{"moe_layers": [2, 3, 4, 5, 6, 7, 8, 9, 10, 11, 12, 13], "balance_loss": 0.00113, "vocab_size": 6540, "dataset": "wikipedia_en"}
Below are experts of layer 10 (counted from 0) of a mixture-of-experts language model. Rows are named router (the router's row for the expert), gate (a neuron's input weights, with its number), up (a neuron's input weights, with its number) and show model dimensions 0-127. Each number is 500 + 25 x the weight over its row's rms, rounded and kept within 0 to 999. Numbers have three digits each.
After each expert's rows: "comes after" lists some tokens at least twice as common just before its tokens as in all text; "mostly gets" lists some tokens that are sent to it at least half of the time. This comes from a sample of Wikipedia text that the model never trained on. Tokens count by the router's weight.

# expert 0
router:499481501490490487461486492507503503509452521522500478495500521504520495507461490511457495526484518528504535503492505500522486525491485537477480501534504494537516484528487556504514482494508485476510527455494467498522500533515543566519536457533449485526514539508504498528488485536504507548521506489478511487531499479485518447520478500489481514555478530491491492480503517505523466490520
gate0:473468558560475487520503470499509527486517513497460490472464434534518533498548514538513493532523480510503467519450455488523522521477508522528508536508526494524472517511492538503520476512497510493516513476478487486523488521465474516493478479514527471499483539500512448532522493493505512506476436524506570516511496497503480508517507490525530517496512492500506441464482508509515541487493
up0:498524520522507513491447488485480506488516490504472477482516520538481537523513468511514469521506491493494461456440503519450488525493522521502509470491517468513531453518456534506494503523501490501512493547503509503446492533499489436468499462496489500501520484515504500518491502538520481499494479537507515524449529498451526453509499476482497484494488528494513488498529517485465498495492
gate1:483494493477456483514520477533514474476492511510499522546509519514461495434494491507459518500479526505480489486528564516493498494493492513457490551485516528504490525511525451517473519540499500538496452540484519484506514473476516529474451519473508521497488488523535556525486486487511498487486495550517477489501487479478492550523492489469450495507491491506483466497469544501503484524483
up1:500475521520497500504464491508539483485481510479475476477492509479504492498525485483477515538497502459519492524520485492507511498516489494558511510507541493524509531515505490504550427475504541481486494538507439483535512405518497543451516499499511475482494463544497547520493463529539476475521512493494539493536490492468505533532501459514484516528483460539487454499442493490520494515501
gate2:478513499497503481493508525529539462509530517511533466503555517483533520477533529520488518467499505520443533478526515489518487492470492494488492504525495481513547521528512474482533475497495513536499541511543525495537543556492521532522521489482461503483504532560564510494466518484506491493516482531466483497512539506485511468486471522504532521506476532474470509479499513518546457513552
up2:507451527472497513435476525482495500505509489516500509524526479518521485462497497451538486508493462488489519525505503465539475498531507507483500522526512488510526503523509548489530518463457499507506500479512529570511500516454484489521511525523439473520537539529482535509509463498508482485512483469508512525561498515523494532480489492541493455525488517508549495493485472469513502511478
gate3:512487519489532531451482489503481510482475497511452456503509464524484485552503472492497508551514496491508487528475479479517533485501486508489486530518549519493467496474455506528453510561469461506498489525486471477499508498444509499468482514539506465524493502543479510484512513495503469505501500470477472506524450494485530498470472497519507515510480495462493516526509455443506553489498
up3:509490510530505489515492498502493476511507482534526499480440428450519508479473474501472456499449518451463461520470520510494514496515521485533485512496494439481551531444526517491520489541508557506510500487451469471484517552512488488523468505489473525457491486522510514476516509507478481488514484484494541483521525496504531519536504506498497485465502499499466512474519498507495470539465
comes after: " |", "0", "3", "5", "4", "6"
mostly gets: " |\n", " United", " States", " National", " State", " mi"

# expert 5
router:536469529554482450461521491477506521535469528520532543505494561500472512495515499507519494536508517460507535497533502509472500478463524535449454463513507567535487533496528517484490505486503523511514485479481484511498520550511493483490451522443475489485498500530493504529513493505483467471533501518471497526508486500495510486470495522475495504448441449495486538479517477536512508476512
gate0:457532522516536474509535490497523522509490464492451501501544487492510469517478469491463490530515534499486467481497521526517498514489512476499552534482498523489519477503501486519530454498522505521490519497541500489474481508447562482490525453536528494470511519464514532489566467493484495490503484444558505526483481475490466463500505556513476507496529504482477481500499533492468505504443
up0:528518501501501503511505543448489527516479457468455479490511526463492460535539469490490500513502490537533523473505478490467479449474513498465498495519460494477506546522467448522474484525481508556493445513512469529475482487531467512487481552444487549513472503514483484486503487473521483521513550526502494479501485514498498492518533485519481458496473490504523519493439506522441475501483
gate1:510462513483501500491516501449483480518520546525523518511531497500528522490464488491504483499537484532525471492489511476510509463488478519513474483523525536514504499493548489502505547520535476484490463527494488498515477545537517501542489491473453500544470500468447498520508443457485500517529520565475500488478517473547526472499525528490524504485465506504493490523515479481517519507504
up1:533467479488481530516530515515503498521451480518504537500423503532488471491544499536506499541475513504532495496497500509533513525539469536478547458495488524519488477508512537491502521470515511437498479477441513475502539526492512531503477506493503521502457500537540497488473492529532542500483490543540513510497510512494510520552524516493553483526454502481502522463542489488494470489505
gate2:495542455501498450477475520519461501501489505516494488506475497535529520534500489480521485526501526505474511499473462476499530512481517494471490468548523489550486489454545494460521504520528515507487531470492486445547506526497472561509494525507490459497500480468493500526505482503508516513505543483516466530470537493478543497503527532494475539506511480479494486483443501467521549506489
up2:480461489510523505486493504481531476506524498546515490517488521490487477549532509449493564508503497516467517520499527432450506530487473471528527483481510512507498493495470531523513458499488564486511520544536490521486524539490491456470492497495496492488522501495481479506464500496522464456517500512475495514523455518490510502472500531538489511502565492501466474511518514545506495484493
gate3:464480458495475480508496513526532484503500445510513514540514480513501538499465485459500450490468475519515475489528472491494496490503493515488505554494518534516575514506513511547501502499504453447468514508502512534489523520515452491554454497489491543449530476502506513526482509502509500481546481492485558480536468501508523507489506474507480465484547469457519537548478468482486518491542
up3:517508484496456503474509539475474480461489485522502525517492488493503486465479458498520485489500476512537523443467435472503559474497481511465520516520510518527517494472500533526491526505497536470512496546458498510510488496505494507503518540506452485515454552482519543504480487527495504518520492473499515479468497516499481517524515511489488478467478454480556511543511508503536488471522
comes after: " ", " |", "1", "0", "2", "9"
mostly gets: " B", " $", " −", "1", " +", "_{"

# expert 11
router:469527540514546521503504565492499464512496521545522530468492499498501494524502526512490550490515464528513515517501498488505476523509561538501528519514491518469484541453515440490523489550503517527478502524504495502528523420525477468495520469495522484474483484505490521495506502538505486519461511466528476543498472527507519512518493511499526481519518520506493494501455495549493500521454
gate0:537493494452503522509498513522473493541525498521529516477463501561504493539505521496447524486512545492534476486556484477456496470508490522469463510496517520495452496477478502521522527522480491493461529510534511491492507450505473550498534511500489506508533521514460474538519482532493523496542505531502520494473464529463518538502521497481529488509508533538538494531465493474497440556481
up0:515533478509517502484460503493547487500505481538472496502510491446476518536528465545498483501486492479459482530483502468529523473506487494486505534489513492476520539492524512495518509447494517522501460542516530515483504498460503503550516505476483479530546519507506509505488513530455458479497475482498487477528473546534483480498513570480480486526524459499502509492540500532453541477515
gate1:498502488488498510494502522520536482527506541483511542511479514463536506463546485471465487508474540509527475518508484491504507458481490509506558493514512483480489506496438509561493509512493493490477514486451524509501445528501512536473512505486493552539522470513496550524490496506562520501490528506513498497496513489505517519521530496477531550485483499475453471516524506448480456536503
up1:510501497503478532465506529504511490491472510503492493526507473506483504524474455504525479503514503499538500477503475549503529475493445498458460472533480500532499498511506519476518498527551497524495489484519498500502497479499513520446483529532505561507520524495488517564521475467446519506509454504437497503494526504483470477496518553463457522495518522433509500489520460430542479470479
gate2:463561502493513494492496534503522571492518494478490521523506471484454521475504479490523496506505516500493546477498527514512486464543495541518462491508502474505500512519464499487488524518479518504481533490450529502512512479499487471493523493577505449468495504497527525474504484482499475465511541472484546491522525507523466523512512495504511524486489516530480515500479541435547455503498
up2:511467507553455482525519535483499478492516472494512493462452535479501507489503471489492520515491528512521518525522500467526494495451512489493496471501532488456456562426524475529461491522509493544483493499569509526492508483484495501475491503459461506495498502500485509504490510470454493471495534473472497537505480510513496530553509550526481471525499501485504467528468520523498481469439
gate3:496483479507498477515467484517569534509517458468454518481514488481508493506486508570497446504526520496499535488550494519487490479506477458542509455476500522485510512533474519526513454504500510496500489465523534565476521481453492514459475498530527496519483500501471475470455524458484491457521508471509498502469502485453515537515495488533504515476502491511472523502497482496488503465480
up3:516519491479483461502500543498501479478516539572480493525484494514506527546529480522520520550498501508510469467497514453464520498480459510499473538490506525530493515525514453513476506517474488515506523497506519522497460503512524464460517462539469480538508502516485510500480492543523534535479540521514524581486462441498496536534509540492518501505463512483484447497475478488517505511519
comes after: " (", " the", "-", ":", " of", " C"
mostly gets: " O", " E", " U", " N", " C", " ("

# expert 6
router:533490498508468457537519466521457549456515487484476497446522481461495472476497509514534490491472523481523446471520518494493490508474502439523527519509489540525563483488488523493491494502527521525491484495495548495514488531500513491480499486537496526463504507484520485482550503511490489514495533515491540493522564512538470537518475528500487485537460527539480478505492468474477511488495
gate0:506526515494517523447485506473523502507488518506550538541505521517490499518480477510480519491459507488539532483486512473505511505537547500517483500519488499465501494470440458502479483450487528508458477458506490510475471513489479471472490483473500535530501459491476536538485483523483484518478500459496486443457478480457486463453485513495533524477502530518477518495499473462476475435485
up0:455448530520501481510495555472514511503514516552528553549487490532516515491512510510550463466523481507498500500536509507506509522482493478476485518514500508521505446489529508459464506522489493485519486525521490497501498504525526494486454514504485555498477499478470491502512513500495538475532478479502518496498475464520484501493485527474512491541493443443474465447490487465506537513491
gate1:498490487491466500525549541512497467485492523530466491512521552514483505487500507533518522538533470512500484474520493450548445515496478492495475449460482486508530505509490477497468546464471471495510489520483501494483542489537526527438511514516535521497490522508496470502502490545501503499511479503514530469505491487537473491506505497523528498471470520510506529457511537476512478509514
up1:527507500551470530496512474500523499528513482501523496495500503477513492461525510527534503457487523444562512507502520479505490526564494491505522480460471487493505524482458524499456515552484488498513480525498525519475514505572541484478491518487489511511469506494522493539520465477476496506466507533530533474477485510498525510451471497521510517504509488511536504493500511501513497517497
gate2:516480452463486470497483485487462493482492485502470523458507513512496502528476500488476516462504488520501491485477510456505500524509478486537498498520502516474453478497524546519502482537534499506536485489504488504527470481501525534527500534531517498494468551463502547536545500505549501497449545520526490523512470507491530486465502491538465526449454477544525527482489478517432493493489
up2:494466451510476474495495514501495485542510486514512536489459500496480501472489530549524536526521472527520494509480487448470509526533490518492552474478458519502506518523475461452470497471502523488495494536501489510501527531497502431470495482523511518527491505494513474493521470506513487465516514491515474520518510458525482496442513504534470457456508482490498484483460472537437504519496
gate3:513506495454508489506508496518540471490472509497503480457480510492514474548507523499507490476567480487483500511484553510486492523486480499482483474556490455534477487502538496518496458508530485442523521483526539523547541502564428469502493465490482499520508524481516498478493459495522484520470530500517502545480535478515499448522491554533528484489528504474543499497513478509498509494476
up3:486477420492545468514518558516516504502489458484501488506477508511495499541512529506505473474449517525485485482516511477500454512570471479513529494517499497539490477488517480540532506504514507481491522485511503531494500497556541514481508501477455517507509519531535450472469474482480521474455515489476526552529483478502480482509496536501489536522487507541534509498488516507518518516485
comes after: ".", " of", " in", " with", " to", " a"
mostly gets: " his", " their", " its", " this", "The", " the"

# expert 10
router:488531524501505473503467459456500507531516474496517524487510484485505521533489496494524451517523494475506493500493508525486540463465470531533510476476526492485494504481524500490507491500546503486551510523529519524464531509529493509515524492521500498518499449448518491492451500474492470508540531486470514504474479480533495540533496504542489540493528486512476482516457499505541514487471
gate0:470514512531489535503490505482498475502532482506516490453516485502511524509456502539503496462500545491514517519490486560503484483518506494479522483487508527475529501459466515507497514506453467553518489532511474481526528456465525471555445543457490521492526536500517479500480536524482525479517500479510487479504532505500459502475516536479514567511511526462488483496490561504500542464471
up0:487487480491543506522442482537508499485524517486481518463481513488481508491527520522452501511498464524458481537542495497526488452540482500533527501467538519492499501521477529493515502523491473481533495496510507490464482523513496476468458530508516484514514548518516524513536481515518510477452493547502504499531496507504506484476487490491507542497526501507508534447460492470442482518495
gate1:490482496474512507491560478529491554559487496544510492523508525484494525492523516530521511470458530490479534523507547465519491514496479457508494480495516479494544489528472555509477538487501508496483490518495463475515466521451489536494496518436453495504493526482521489531544497493512578516537474473482492489472485508501517482507531519528519537524489565528497525468481479515510545536513
up1:487545513463530510568480495491484509487503480512493483486487525529464508520509454520512483526453486505479476495510472535484520506503498507499509492486492491497521491526494490439467469541500509497527499466512460540464496508438534540508543533472543480508507513496552529487505470501511488463494514519491505494527494504490508533499507454490493480502502524540494489518484499520541511519528
gate2:495508476531487513536497502553477491497502484479488486522452511525463510499536560486471493538520522477478468468461487515486496501533481503492467525511464518465528482529488449477497545506509510519495543460496489525456504469460529491482485447529498522481522524532496503473488542521507519536492462462505509523516512487491472500520439551482496514536525500466521441509461506466500477449530
up2:473547496484506538479486534489486474501493524525468490463481473508561504565485487476514495541523482506492541525504487466496511481506500489510513500550492489481509536509466496498482516458509486482453520547528479491495500466521439517472512489492503474523520492528529522507466514508499492511511489464490510517556479530475509512508510552484501524503478500507473537539481464545498524459489
gate3:476502480493521502510505506490535504500480571481460547484446465484475567518484512504542497532477537520527464497528503520505500508506474516488516512527553500501510532517499523484517516495475475497505475485514489441520525490474502494476510538504502506520544510501468526496509540434537448494461527461515510534500480519433472497492506490471448509559478532516529523492512497499497487496499
up3:452479496496516548481479534475505500492491496484491494455535508530486471487508515468470539505503514498459496476458489514523523487460522506451486520546580496486496552479499524498535510481503469459500511494476502545490493468447500525529512497495489501475536493456465476498524464520520522489493488490499486444543543526512511505502554516541508465496510470490491507482475514495549541526471
comes after: " ", "1", "2", " |\n", "|", "\n"
mostly gets: ".\n", "===\n", " =\n\n", "===\n\n", ".\n\n", "="